Weights of a small mixture-of-experts language model, trained from scratch on English Wikipedia.
Size: 12 layers, width 320, 35.6M parameters.
Experts: 10 experts in each of 11 layers, 288 GELU neurons an expert, a softmax router.
Training: a variant of Adam for the experts, 286M tokens, 8719 steps.
Below are experts of layer 3 (counted from 0) of a mixture-of-experts language model. Rows are named up (a neuron's input weights, with its number) and show model dimensions 0-79. Each number is 128 + 24 x the weight over its row's rms, rounded and kept within 0 to 255. Numbers have three digits each.
Before each expert's rows: "gets" lists some tokens that make up at least twice as much of what it gets as of all text. This comes from a sample of Wikipedia text that the model never trained on. Tokens count by the router's weight.

# expert 5
gets: " and", "9", " a", " In", " The", "8"
up0:104139153141113165115093121149122124110095166190108115122135141133154146168101109112097120149087129156127106136136113123113102100098125134125193131104103112141146099128126134135122148111161089124163093105167156142155156119143143104163126151
up1:103141145161128157085124140160117146105098161168129112114159127119147146159100110129096109164091146153138089131129127130108111106091125130132182134141115108144155076137134097124125148109162110135147091103154140156147146114134152118156134155
up2:095145151138128148088118133134117136111101165182144102115145136117136160140099114122095124150096140146138105146132117133125114100094106136125184142134113120144149072127131116141119142120155098118163085095160161133149139128137139101153140170
up3:123150099078141096128118121174145098156143127112127112139145125104135148119174088119124134154117157125125102135141082091113130125120164120166151114143130161124109147102120119142113122103148131134192149129127093137126093124128119136129112139
up4:114153164159132175161134149131100134134071082171158129124173151136083132135150090123119132154100127090143152137124129147101145121114117095126132209129115133131109090171115130133143110125118127142128099057131127167119109140152112124141166123
up5:099160160137111153111108140140121138119086159177137094122145139106156155136096099107117094151093116143156083130155117135115099099090107133126167150138105109131152086137144129141101148117158110108164096103170131118140143094135144105148120156
up6:088146139141110153099108129158123138106104158170128110111161138121161159153102102114092105161096135138140108153138115130126092126100102133120196135128120104142156093114146119147127145100163088132151093114164162143156146116140153107158140149
up7:121144136163132143127090145133137109108072117168123121120137123141131130115089127129130133153122154162130113111130086115135108124101129127104168166138098126098148117150130105148125112092201089131143151111124088106169161140140108151139115136
up8:123122122105115160101087142144135114143082136157084095108136154121139118140126134125121132171121130136147093106115087108066109107132128118135140165126121118156142130127127108117150113121143112093169098121170141104125131112153118074133118133
up9:107148138159101123090155116153153096173139082142126129101129150117196145116144123134133147133131121131150103140145130162111127083128075101113102113103117167142121143128109103150125098125149086119128135120122176119109157127099133119094126112
up10:095108107072132080138142120075092124100134153148111153099131114128135137098126115162114093139122170132102091120116119095123169092107100145139132157124133154087166137146138084112147103120132131083085139138134104135134148150156151109141093088
up11:144134134125097143119103148145124101136119090146115130097122098099142155165108134146099110120143161107155105118113088110121090117112162132121163103135113114174119127155110135128151118098145122130148130116116139118129120127114116138138154154
up12:113120128114154149113110121143141126091119113151117117119142134123157143113110114193098121183139133135115094134140105117130126109100158163110153099145123107112156117154170115127138103137115123104142094132134163126180139154140099147101116146
up13:098115118133107111126096147095164145149158186108129081109160181094160134127142123153095109157114095147160128136147125154120108126148104125116125128120128086141125137103146096059097125127118107113115147117119154136151163139186095141120142130
up14:100129101133098156145076177136167124108121130147112129081128117168194144099118070107136129108124106182115134132156068121089093157105138118119139148106123125148133137140147152148142159140170109100132117104160117134147116121113121141132137170
up15:079145131140119152105119113129127148123097154176121105116140138116147140133112103117084120176110147137149098160137124139130102112095119144127181145141111116127155105125147103141137136117156097125161075105155173141145137109133145103151134157
up16:114131126106108159086139147151161135169090134143122120122153102112112104141117118125133136168102123133157067155102103144139124110107158101106152122144112074124156140137126073132162119126137116109188104112162134136134145128144114104156135116
up17:106100131142143154092115087100177181101132122148114120168104097108118136171094112117129130156109087139149150110157090152129082096106142116167150128134131150116109110114119116128130141167107157116127125116127131103143166126152144122120118115
up18:091125105134114124123080143145144137123119134155083145106139106105147142157103111158116149136100116172125118128151120142108136115133114118079172143103100115149134140126126119174124156122089110162117122103112131124154171155125055117137110099
up19:104166166152121118109114118133101120111095161155121155135132092095134147132102094150096107142108124134117065100131127133116123101094124119114159148122107092121153112130121130127116149132172118125138131110169122116145134103168123105141143136
up20:132141183112123159120141135115155121117119163120143149116144109122133146138125163116121115111123122120124097136133155181140108114122112142145140115138085155136102099125110178133093096087120138163123158121158135069153149101156121102105133105
up21:103163130155111139135112142144146103137089129140113113129154136126164154122116134125131129153127140143145097120134101150105113084104139144147191159101134112148138087124125110165157122104153086143176112133145125136159152098102159131116118178
up22:123153145126077134084161146152146143116104087139088085084131116121108102179116116128107145129127125106136082115170142129119105072149170103145136112080107142143128179126137155091118115175119078101128127118145128135173167131141154113101118153
up23:091155140151125155098116114149115139118096168175133116127158147124130154154086091130101109164096141161144102146123110138132094118095109130117193143138122104144145098137152109135132146102149094137146093120167147137164135113142150121147141161
up24:106151141128104165112102128142132145111103165175118114111146141127145149140100102125092119162106151152136107142141113136126091100108099136114181146131095112135153117135150113123134141094139104120173086102171161140143151111136134111161132161
up25:076161129116110154104106136134133129144137126152091127093097085088158139154121139115100126121114146135135098159132116140111119086115122139126136109125131116098109084127121126131129114116137149148140105105141132127147164110135121152099118151
up26:131111123097098131125082116130128121156121140146103127149113113142115114119129106159109074141145102144125088091129104134142116108124134154178143119126090087131142121145145101115155106130113100116119125143143124147142140104113191120163112147
up27:170137128124132113143115149149129099130117137160110081130141179113144142160135155112099113168124123153138148071099094108111131129148164149128158153117133139157104117077102117125155112126155123153181151143135147142128137137077127126172125131
up28:106117123127130132108089073162127147150135133165148141123134135105151167111116133127093106108139127137144104096147104116120127127125143176121166159106110127129139163137124121135125107103142142114105133153098186141179106128125148158126160168
up29:133165156120138127118110126122130097118114130147161146095132085102171146143134092142120145136163152155146080124077107128092096090087119169129170089099136068119093105135104116183128129136159101138144104111123139107140130154118103160122114186
up30:139117092144118143128183170118130126118091144145114069132119141164181118118137100144129091178139126179154117108127137128105095113130119112166133171125106137151123162140101086129124139102129152132151086105170096147124106154154149142114126146
up31:108105111134129114116142099128117119128138148198166073082150131111154121127157137138122117122147133146148133140134118098172135183143116121141143108136133128131108091131122095105138124129128073137130121142125113127142104082130171137146143116
up32:132117141100082135140113123091133127071133111102131109113126129139130181144116093130094155100134145136161114106151100153121142090104171124103171126100150133170152129147112109120167151139128132145114110140120123075128118126105159137157121181
up33:132111109107112124105105177151155111145128147168119097139134137134115147126170125113129104124133130169097104078161124162105136125133171185176148159101136131175119119122090074095150185102093148119140138113134160136163124108172106104126150114
up34:087148141136129154107089134160122164106106158156141109126148136110148187135103103125086112165116149148135113144150129123110096119087104135136166125135117136131135087141147103135132131099164086148149090134167147136142130102133145143144136153
up35:174131146091120100140132085125161090119105140128148119106174111142141103106106102100075107171098105123119126086144133122113140149092150092173148116163073111123139126152145130093133115134114120141165122099120129103164092134120134139186148125
up36:096160134115134138141137127143109133136163136128089142125136117128192155111143161119112132076124157161111133135154123084135148117142156162122172109088131094170128153072120141125166108038152107138141134091150149116169162108144100089139105129
up37:124134128105113159116122124149149122111102124137123102096157100113169132157138142137116087153133136156118107098129119122140111120087135147117158114145140101098140160138173086124110122144133135138151135140132114134198107141123107133096137166
up38:099161149140094152081099137142108132126092159172131120104142128122155162144098103118104102167107151131125105119128109138113093075104108134129171133129102116120133094123146125142152133119140090125167102100165158130151136100147155128131124138
up39:086130124132115146104096137138122132111101172169124106113151128122152166126109110106097101162098137151140103142129125139113094112086109128131163141140124111134151077124151108115117135120160085113165096097158151142148144108137135122153132154
up40:080149133136114142103093118158114147100100174166120111121142130114145155143100096128085111172108142154135097157143113120127115103094120120124185132146109128131136097152150110117124132121151080129159079103168161147162155104141129107136134139
up41:084149153142116164105107116154118124114090163179113113125139128111147158129103088119112099131087141153158102146159114128132093119103104134110176150129122116131154102129142117125112149105164085115154079090169157142168151101139132118146123161
up42:097157140136102148109102140158123137115091161180121094116143143128150161147098111105095107167086131144134090148144103146137087123081111138140184134132113111140147088129151125129118137111148098123157087105164154132147152111145140119168136167
up43:126148117137086143105104158105117147129088124136084094123109124107112191116136131164143117146114123171149095131160120148099089096131096122138177158106095150148155139151152106156115123128129137163158096076141120129175103145131117132116123148
up44:109089119095161174119080173135111141120130133156148148110109129125118168116112125118069143129153143146069137152111127121122088164120136118118113134108109082153161154186112100105142120085116089110126129111134159144146144135164151102110141150
up45:108145144159105149108104122139123160116099169158125119137148125107146157140101109112110106163104145150122086112121121150124116077111105136132182128127106107130126080129122128151134125141148123142175085120145131139148152113129137137127147177
up46:094173161195104119126093131105173132153146137113132112114131159138142162139138113155083121147146102140101134141145115126135121136129109112118130097177124138103130155144165129134112123148111114138119141102137130103198105135150102100084114079
up47:089162144137097148112105131146102139125093166183123091103138130136153146131108121109100116161101138143138112137147126132123105103116120138120166152133112101131144108123137105138134138111149097111163085114157151125157146104132125098167119152
up48:087122157123098135141132118183122150109100134142133117143139130153118145097085117101098168157122129156107116131106133121151116113091088126146157141122104144150135148149156091146119126148139109111106097125121131157145134141122168114125145158
up49:123121157110143134126118134169097121138109139154162164123160146097138150118097100118128132152130184137148113111083091153101127136115145132156158126105117129136145084159121131118154138115116116148120126142153143109126135086099147170171139144
up50:075108116135098129126102114118133090110112150134097134142148158135121097102101127109116079145149118130102110090099105112167123106153152100134129120108105121129145154159161125092078137098115124101149126118143104143136120128127136101103124114
up51:136135148139147128102181134141127131120133133158117112105155139131123121129097103150131116096146101135142134069161108077106153136158134147122198130103166139196129120153119117145147114119105107177161132120157125145154090094100179079157135106
up52:086139129147118160101105118165117121119103156172132120118153133131157170139092098124107106145098134155134099141136114123132086101098114129120189132120117122132153103117144119132126149098161076123153095103160160149173155092159148109153133122
up53:092151127163135119137098122166156111136097180153130112098165136132145152131102129138107105161122140151126098103123106141132128118085139150111208141109090156150141121157127087160148134138125098125141088120117121115138160097129103159129157168

# expert 6
gets: " ", " the", "\n", ";", " and", " in"
up0:107149161153101131115112125136122143136090162169121119097157123114159148163107122127109122144112140172145107156143117128118105110099116141116185127130096131145132112145138121125132134101153068113167090086157150139158143095122141100145126156
up1:124152137146103130130108126134128115115089176144129114137147120103150133141123128129099124139089154153142099137131104123121104097100130147125196138134094148151142124133131112144146115097159090130167095091136139132140144124158140153135108148
up2:148132155142096125108130154103129137077085104147123123147113093142103149119127133091120113106155100133119106132134159130103147118130118078141143155099109133165109073157144155142150105138137124074121094117117119130099167094115112075120168137
up3:096144145165101134125115120132119132120082151174098117122148116114157149148136111112103124143097158176156107139149115128115108109082123145127191119124099113143134106148114113122132136107158069120158088094155156127143154097126123097144122145
up4:106145130132111127113111130133130136131085142169101091127144120122145150139124116115112109144100127163133090125140112140104116104102119128108182119109124106136129106130114130139121134099145109117178105094137129129147133102141142095147134139
up5:101145133159116144130094103143102132118093160168096113114146133100145160139126099119111116140104142158145104128158112148105106121076133152133168148135110125135138086130138128103142140115142069111151083101154142133157159086126131136137141158
up6:114122170120115137137145133132143154112123144174161122144148109147120180144114107153092143151118125140098080135116116134114141109128142136110164120097124132131136102156104082141149135116137095126143096113125149118154099114101114143122139138
up7:136134125108106102110122165135128135143131147185106083100127123100126165120098110165115132188151153157161079103155148175082059107094120143138137126129097117147165115170130118109133165126108124091128111096154150145118135161134135123151131135
up8:104151160140105137126106136129114131106083147175114122116156135101148153141124109125108121160096153154154097145115120149131132120101122127119191128125107118137124104151130135133137125109127079144163099113147177138140135111149127104136114151
up9:128156126135147119136117155142186112128118162118143080110168110125095166120113164136153074179091161136171121117141116144126164125099091113129141141115133141120089105127175118102108144128068163118154118109153091163094122112142110135125112140
up10:103126117082140140118116102176101135162120098120134118139081115088136168095104069099102105133136156094170130144139198145115132128155116094129161144080081094152140141101172141089138128123131121162115146135123126091151196177119088165167142134
up11:176107138103134096116116168169204112144106157147116115174123129120118163107121116167141177145130128137150082139120137158121088127084133132151115122111147124149130144096125111145062127109108142105133117134153100130113155140125122159145150161
up12:147139117149139138108108136156133121134125159137131129142128103110132176166121143155127128118161133123092068119110136118097155114102117151154148128114115097110104107122107117156106109106070122132110106140139116118098153137126099143146122120
up13:110176182132079111111095122182089157090138161141101156124118123112126154118151064100116117111129131144149115077136127146147116128117094112140151116144134140116178124134120068128126137153140116134131089105135153139128110142111133145155162166
up14:115141151152134152113090146157122124101114141165116101149171109115140165138111110147086105163116139132124122133127112139095130141104121147143196141111118085145136095102155130103155121147141091133159117119154141156146116106141139111139110137
up15:107161134152111149115106110138117136125093164178116117117158129101153157158119116121108124126103149167148088140150102132116109127072099154127180133125108114130136110125145117110133152114138071110152102080148132142156159094124152118149132158
up16:123158141136117136109124122137129142133103155156119115121146131109183133159128128112124121143079139168133095142134090120122114101095113137135181130108111123135132118158126114138131141117152082125158107108149137127164135099129140120140128143
up17:135144108122110137172077195107104130108132138166132114125096129094130165098129114140143067120096132150154117119160125153123166080101103112143110132114117124094097111108143146130093155158115155116152123194145112159125152135134178173117107149
up18:118161109089111128100140135133121135116144126148148120140137112124064174116127132145146141133117146146098119161168088182142141130153143148134132132156082100126107102127131126115119143126146144158150097145164155142153110135093155166110103151
up19:105140148147102125115125115138119138129094164183132108114144136115167148154129115133113103139098152173145092144153111136113120113075111150123182146129088111147144116142129113137135146113139078116165092082164161132156162094119149122151130152
up20:101167154151118152113118153131111122132121162138108125074119095117132173153090117154074098142104163137160092155134111139122125125140093156138140138120069099146130125115134124136127124119129109119166126140161134135132144129124127125151133128
up21:100144145147129134118115120127143138123095168183124084112134132115156156166128119133109103162111157147134099136131095139111109109110140132124197142132101127135111125151127134139135141117133103121170092124157143128146159151132121119145120136
up22:119152141148122178140146121104159104146122131131122123116154116125165165123110132128125110166148164157188128154113104107110112126134118098104141118140135140130121129123125122130092119103145132113166075113122127158164131119121132136106113134
up23:102154147174097141119090124136124118104099156189128107101158127117132161158109102122118107151097143156154116117131101149113114111115116135092158116135091113153124107120139136126143144103138080131156115092136143117163157110127116125156125144
up24:102151145150107139108110133141121138128088156162130125116144111107156151154106103120115119126098145173147109141140103131121115121085102142118192138127101130142139116139130123113142153114151077122137081079152153143175159095126142107141117159
up25:095144154144103126121137121130121129121095154173132130108146130115170151163125126131112112143086152174141090150158115139111113115083122149131183132124097105158146124136132108135133155124143087133161084073162159147168151103111153125146115150
up26:106107160136117178119092160151110120150126138141101123115148119075158147148118142111180123130107126125094114164158140134160094125154156119118178113141143131118116128108120126100129132061132113152106147093084170151157124129108185121130140126
up27:103162140106087116102133160154143129122150152123116131090122074118097161146092145097136103104125146128144090093111103127092108131154119136143140121124085108153102077150124141148160093100142116150121131115176179095168134121111137134103109160
up28:166098127146142179113141121131111132139103152168130117160116145069119141134129151150142123102115118112152082124159123123161107087112131163135154152075121101123141135118122132168071146123144069132148147121154145101125137116119124092122149114
up29:109113107136099122163108123127123113170125096111125106129145141118130131125169162107093101185092132142139147134131147129089143110100154130130135152097105105146106084101119094112168131207070116118143127141132139114167145141156153125119141106
up30:095153154123111137121123127106091121122102135162095154138170101123166161139119114120077110117114130163104072120100146148098144134104088133129156132125114092136136115137113107131153126113143101087149142146171111111145164086105128121156151135
up31:146112101115106173173185156150113161121125103167154121143112145134142150119134111088125090136089135115116144143064114165103140093119143148136132108138155145126102096126113114135094141124136102118135141078123141158132150125147176173145136142
up32:125106184119083152126097129124118161115139145124147148135137080103129154121130108109139102107140095119087099093140138179173149090096140154121138117101119080146144079146157099122155140144129097118109109118115164138163134116094142154118101163
up33:083160161127080137107108146136110126094098149166116104118138136106155162161114111118098131149099155180133120126156124127102111116093109145112179118123103108144124103136113115133145118093156068109144103089142175146145139113142153112144123165
up34:132161116091124111150155116164136122130105144085107158186143124130096150126121097111132123156157125142120120162112132112175148118105151124124142131184145106149151124133112109152117104096105124160150106109185135094125137134121095150109144171
up35:135106172146128165121140101121144148098115129126166101125124135118155138118133128132156166115132091143130124100160117111115096068114123112122164140134060175124116156170161110108118151093083143135117124082086075160173103147152148140127156151
up36:134111121126084141102112110144125109096110117142096134157099098152135141121076123153123101125135123175119077097115113123143126088110116120132127130096100091181139126152180115119135168118111101129128092081118130123122146145108133131131116182
up37:108160156101126147095123140126139106135147137133120132096149100107163173130077135125109111100121130143158140125115150143146101138119100150106124118154126116140093114129170137116115111102140116143130144150115158141160138094115152169138139120
up38:117154127151091126130110135122137135113084155159145113111164126119146167167123118133103107166126146169130105147133097141100089086070121134128176144122089123161124113144150112118127139117132087119166103089138143128139146137145129155150140159
up39:066186152139100120167146181131094152120118166170089110137105109135114112142130138124125100134112138169155133168140121106131152158134072125107120128144130133150150121090088153094132147109105153122150110096150144145139130122108143116113109146
up40:106117212120101128133123112093083144095152157118132143141109156119106134108094112146125123082118125152183138127125156100092102133136142143094101092121108106140121123136107173107139145116123096140101129096141154133180108097088100085152150121
up41:115120138175115181134105113120116126124087168184125089131154114124130116136128126126119091159107134111145117132131104158139131087094122140121206157113106121134140092124145114128103112129112098138164090125150136144147150131120106129144121127
up42:120146128121133138112036133093088123113131133155152127161149147053160114108112142115132112132136114135165124105118116141134117132116131177153142169102091096127125090114121129159145108118149174140119154153138163118122138154173160126148122196
up43:150142140122109127087106140099159152117103065123118106131124105115181145071119084129122124142128072137109153130136086120144138090173063124142149155110154116150161114080112127074163125092130136135121153090128161104155118149172123122153157151
up44:132119148132101161097118148131154090110112131158117151125142131116096138126116090156094079137112140110092098105090111147133126102103124160134165093076095107116143096135136159163156127107151108134155110086179164129147109116107106133160119165
up45:142146176115135100111175162108139118151145137119105098113137138137122147139089139155149143143140156171118124160102116129153141120097137097129157136152093132143120180149146097158132119102086150097126125111108142165120110090133157132131095111
up46:155180147168118127116137136099146091140100106146165154134167149103118129134106136101118130137094150100176135070142174143106151130150134118119119159099159113146130115103101127093145094157118112129171086114190149105092158112086103135151193182
up47:110097095104102094101131122130121121125174150092141110092152110117135169115119121145115152100105135138180100125142122129158135130103140149121143150150085098112153125089130107150147123125124164104141081110144138168137128110117107147137101159
up48:154141128152140182131111083140138100093134104106133100095137105132133209093129107137121068121158140155143140126133159132152139121139116125147105131141139097094128167100122133105131148099127120192150119093143123113159148125147132135131147140
up49:119145140149106156117113123140141136119093186175114114121163128112145182159102131124126106133091130177137118156142100135113101105076116140120171129144099120130119114130132121110140124113137091100174090094164168130161150105126142119152138140
up50:091140144144094141115123124136121121127087158169118134121149128110154160169121125126098125152089152170134095148152117125124114115090109146127176141133088115149144106133137113135137143121140080125181084081156178138150157100118140143152120146
up51:107121142084141182144094121157100148160098121128145071161113147130139080142180161099135130131077121096093113131151114118144108102149110130168135126101107091117186114094127152101125123149120121107134152108160107156092161136117142151168140174
up52:120167155157111145111103122152107135111120157166119127101149125091164146164113101123115119151110135186124118142155113128123121123093095163111166118123113090155123112138163114128134121083132092120144106088143165143149147083124142112137115155
up53:110158136094075122093109159139183101114133115117124093144103108125145156116149112157143104123121176084077078096117158166187152098110156168120168132103124077119183132119143105104149128140123156113130101136174121146124116155126122089122133114

# expert 9
gets: ".", ":", "\n\n", "201", " N", "202"
up0:117149079088110120129146123097108106117098136151111143126149144140162128099130141139141102108110136146138121125119141198093126128137090119146149157135145128134127107118130112078134111116122132140141141143134140128106188115157118093163145111
up1:135079108142172173139133138077128110105078121164173171153139141102102151145099160155150164130162181094102128123115114111096120111153133118147153129131133130137109101162132120148112091121093083139141072132149090095099126073153147106127147121
up2:096117123140076124100122149110139152068143140144125128132118124150109149103084147127112111112145104135112090118115165121131087082144150158128121155140115119150119154130104120133141119167116089129136124127169131104127180132129149142128148123
up3:101128140149106150111110139128120126118099166184139110107144158147139159130106109109144090159104160133135103127130115129102108096111136149118176121131106131141155100103127135145151125116150103129162087078165163148182136097123132123154135139
up4:118130111116115122102077117139170122145135160142100107150129117134117148146126155125088108112125141112127071107163129136134144121096162156152149127133124109099148105149131133096129109107174121113162117078134128110147142125120112119128151097
up5:097108166106101130094080135116121157098130119182139127166150157151157145105128100110123108148102116129103086110092123150126127097118158131147136132144165122129141067144139128139088118125159104109117155118119119162164151145167152168138119151
up6:096138145149116152109107127139134121099082148181109097099147159144143143119115116101127083191132133127116084134125102121121109099101122134147177139130106123144129084110126131130134152116142081124162074102159148135160139098129119114158128155
up7:101176137141102140130135114136155129166130098124130109103120131083143141116154128139103098158082123174172134144105154152129099115117110106104131141152131135130110108115128117140138153135133129124177106111121164121169125130126133133096108113
up8:130079178168158167123099073144126131107090129114108113073210161152126152107090130131059104099118119142108142151110096122126080133120121129121125130131146118124127187145151098126123125124134103159119142117151126121131159097177145148158154111
up9:091090134130110113114110123178120132087123173149138126107161098127138105148098109138133124127114119130139112118131154170120131093116118150121132159111097080147125053104153118128100126108112098130102095079126156147130168097132140122154143173
up10:106138111114105110136082139166143125104102141082064089131129109104098182105078127123085101147122129104181062099156116095129104127105108129152126130118133139132133125146133126092144161171080123084115096066141159130108130159158126150114137100
up11:133141137173139128115148111160065154121090129158127093120146146089166144078140140163094110137156120185100141142100094146121126113121106112151155128102102135178113131146159106147094134130170102149124089139133123122178120116125160106109163119
up12:109165160090154152133133103132091119133108131146102130112129102114150172105164105184105132135131095082096130147111136162130146170120089129129158156121145136104122134134174116129116127127172071130113153142153109108168162114091131125155199149
up13:103166162112120135125118123150115148117139122137108107130147112099123159168149126138129151117103114125138095077113140163131123134143110155168158159114120118151082106129123131139140129112150099149164140135108152102132139104122134146103127160
up14:162087129129126146101118124147107117117089155169136110134140117087107124115123136192112117136125174080154102110145089116130109104108075140129167148130115104097159152167163137146088162134158099131110070097143128161140113134147124136106119101
up15:116147155139157100094136087167092127137082159144126124089118136082141132148089075141127122151129136124165086151153130169140099096084135123156181143130089126149126079131155136120124121138152139117148087145127144152134121142106159123146120148
up16:145130123102113118106094176167138176121084146103108127144159144132140138099132129143153131120114148144180100132125136160134079106086177160174099079166132113119108125127119113142109119160143125131128116134179167141113105109173149143128110097
up17:108109151144136113102130107077148120131160154135093140153132130141118154136116112095117129137146124115127123078062152129113111123096123128122123153143144127116127159130114091135122089125145131133126141145110146132159185146152070126125103113
up18:117160063120143134171074129138160149137154126119114109162044150119131148167166130130098123111070140114167075096162102166089136114117153168113144108166129153123132133096099151119141157119122123131166119147115140129127168184110155131146126147
up19:133139136163116120090131086137173141145098141170133103140128111110150140137108085175143106165130162153148103130163113149146116096129145167095131139093104121117148124140144094153148126141174122142173118092149162108163115134162093130142111109
up20:124146169138143115100141158119129119119080153118114116187155147160111187106082142135091115128124115107091144100089149121112167080103125075146121127133136117145129137130125079129125093162153092138111142119119136176161072092122136098125133135
up21:109141121109095135106089117128127112150109153185124143138144138116128176165164104137140109149101133145120092142114132143116128124112148154135170086158126109099156081119136122174139144141162099185156115105142172120187129120116125147168125137
up22:154097153136147150139102126147093141087111150098102119176126147131117098139137128125085132136120138093140111124140102134151055150138136119138135149144118124134121153129125140076029138141127098094112118071139115099140146116157153134118186138
up23:121147169118197154130117147180092128080122134109098100146123140138091135106187099105151141144089159113103096129106132087071112186140121142131119166141148118120165096129104142126128116116168142055120071079144138119086113113142161144154154152
up24:161122080127111143152104111089098119120153180135151094132082135152117120139115156147125080097166178101106110094166164088098095111093139156124124128149085137144118148139133183102107101119158101153130113135129132106136181141125148116167161143
up25:082163146142085170118116135137129132118107144149123112109156145126139164134138113116107113148113161132128116146120110124112087116114104157136160123131106105139160111129132139133138129090154118137171077099162151132144152102152120117151134138
up26:124156136132107112086107103147166120122102150158139096112151122139130135125102102111128104170101147136142104127119127155147109101117151169115168131101099122115144096137146129153156129119126115146170115092132152121141127111148128119131112117
up27:134100132099141121108121127116105114127096155145117106115126153122132117125094123152163103139123160105087108135117120100094122122132117136150119137135121090105104138149079164122093141159124129149128123116148096114115162123144151152126130120
up28:101115148154128183151109104132118133134079159195152129102140116120161161142115119136113135122104095117126107105093124159166134149174114120129123117129109130147107091146140130153140101093126120109129153168136118154148175110123115132129122062
up29:161128117134129112137171112189136122152110132142124112140149113118170115155151120098103119158109132169075146100140087165121125107124114130168167060089116134118100123127156111163120126116194079153176116146153122144170113101136131124151095099
up30:121127126107126121144148124122160105128098162182124081125135141136188175119125146116120129163093155159121107119121122133136069119097138146125192112111110126133133106134128125156163146098142102145127111106145147145117130111132127130162153144
up31:132162129110091115164090151162153123165088138187096128106125158122126107105125155119128100163118118137128127097100143109161095131121188129138132129130116114151144131115087107165118127157114120124131132141124070169115154107147104174142097107
up32:082143138128162153097058157108120116127146133151124144133136179120070125122081125121123128144083144100157119157154119149128144117097139134113113122144118142093147109116119129096142114125114151137096167092149102161130135135149123120130156154
up33:089139119145116110121091106104136173106080135180107150113138111128139075113103142145115097112082103069138128156147146137136120116156119142135160165128137118110111123148168135090090150122111134094083102073138129168137180148161138126130122106
up34:136121151151115155096126069138134096146116105191128119116131091081166157100122125137108098129119158112148112126153121121155121109130116160114153130092095097159136139166181155159106138133201110150122117095120131117146121115116121119128157121
up35:092151139151094146091116108123143143123114140196115117094148138129135137139105106120093099167116146151124105126138108142130119117096150153099176122124103107145168101127125116129123136104141103151154106092142148135185145086149124110145144141
up36:125159139120127102135155139155111139135084141170138120149092145181143093112158111087136123113089122113102113124128088103136094106144153141126148131120136129152157129148119129164121167119162091092157156111166084147095144108119108141159098093
up37:084144145139079145097129132136113145106110158169117109110148149149136163143113102117111134168121155122136110133139119126097082096109109151121187118120095114151139106114150131135147121097140109144168087111153163141159157087119139125152152145
up38:101121152141089140094136109124118141113117170173118118117160136131143155136119108088123094168100160131138111139152121131103096106110131157113168139116111112160154100106145141127145124112136100131158088100163174150160141091134156128168165128
up39:124130128119122138137146117151117187159085143201102104133155117132131084118097137121149121110122093135107124120148136092119093110138132160182138126147124110170121122119116116157128141143115079118138146144133100168129147073118140150126124147
up40:128117124118120140128127112120124143110106142185126136132135087118159167130120084141134164097144113135103088099094132107100116146126093174139111089105111086135096126158126135138142157134192074128106127111145136117147156137126101125116160162
up41:105157097136119119139094101082169168129060125159126132091141098114110168137093107190105118118106133152148149110140113151111120067097129125128108125131142146117166119160135116118142126141139130141158132090162112135107118141118140130127140086
up42:090167163116073113109111132088126194128109142135114110143133137094098164119109144115096134126141097144109059123164141134117143117115109117108152147129127137150100132129130126137108117139128110147117117102112132130118150129124120121161125160
up43:090146134159090142064093114120115124091096143160107100121124143155150166138118111130095099188113140124143094126133116135122098086104124142122186139107102145142144099110117135137127135131134110137146087096141165132177138114124095108139148153
up44:106102147120131121085067113125136122103154142177111128112151128127115162107125110113151100132118124084124103151129140115124115110102148179127160113121049100141095135141129081146094092158115109156110120103134159150150106133176108172169117136
up45:068162108119092115104129105123119148134111141134115104117098111132086131128099137117137109162103168109110091122149161115141120137141146183119148126127134109130130140122173155146157142123139095115131103148147119143137136133124135159120095078
up46:105146162092134110094098149135106162113096115192138140135159151089114150125139107086118154113113101123115100106142143104137099113130152186124174120065085142145124101119150139150141149139112137141123159106146144121132129147115161108148165140
up47:152187099106136161088117092098143098123088124140131122160134109100140182125109115157144110154127114155143122129129134169141130136135098102143146149134128133142122121109096126100118121121164126159095118131105099155145135108144108103151135115
up48:102136145147090143110108134133134137125106151152117108118131149145125157140130107117113095149099176152137097139133121138107102101104129157125182139120112121140150111127128129137152139105166103125163077099153161138170151095137127114155142133
up49:069122139119126157125075159115158108092149130124137128142122138119135150116114110134108119132100146102135103124138121151111126100109118134132133092112140132088126098122120126060167145083149136123137118095166143152126137118127156117129181211
up50:139141122145125144111080131148116094118103122145138120138105123118141152139112129184116127125131136129139086118127072130116113130136126160105119115098107128110118142124142169138124137124105118180126113115125125125136152115105117164103109102
up51:112152085129094139113138121147147125146117124120075119135112131088128159102122098110086099140125143173170095122145158172117098145119133151156120111157123120142118149133142142124110117125126146124133106130163161135143153132117102118108128131
up52:098132144145084158098124129125126130125109170160119116109137142140156151129114110103116113172111150153115105137138106123100103110095117150123164125121105120130163093099146129141169124105157099138171082099164173128158147106134145128162138127
up53:089148162131078152096120103131125125104108155160126119104142136124132153142107104085092121163093170144144103131137115123114092092132117155113181128133103132136151112113145124139162124113152116140150102104169173144156156094131129116159158153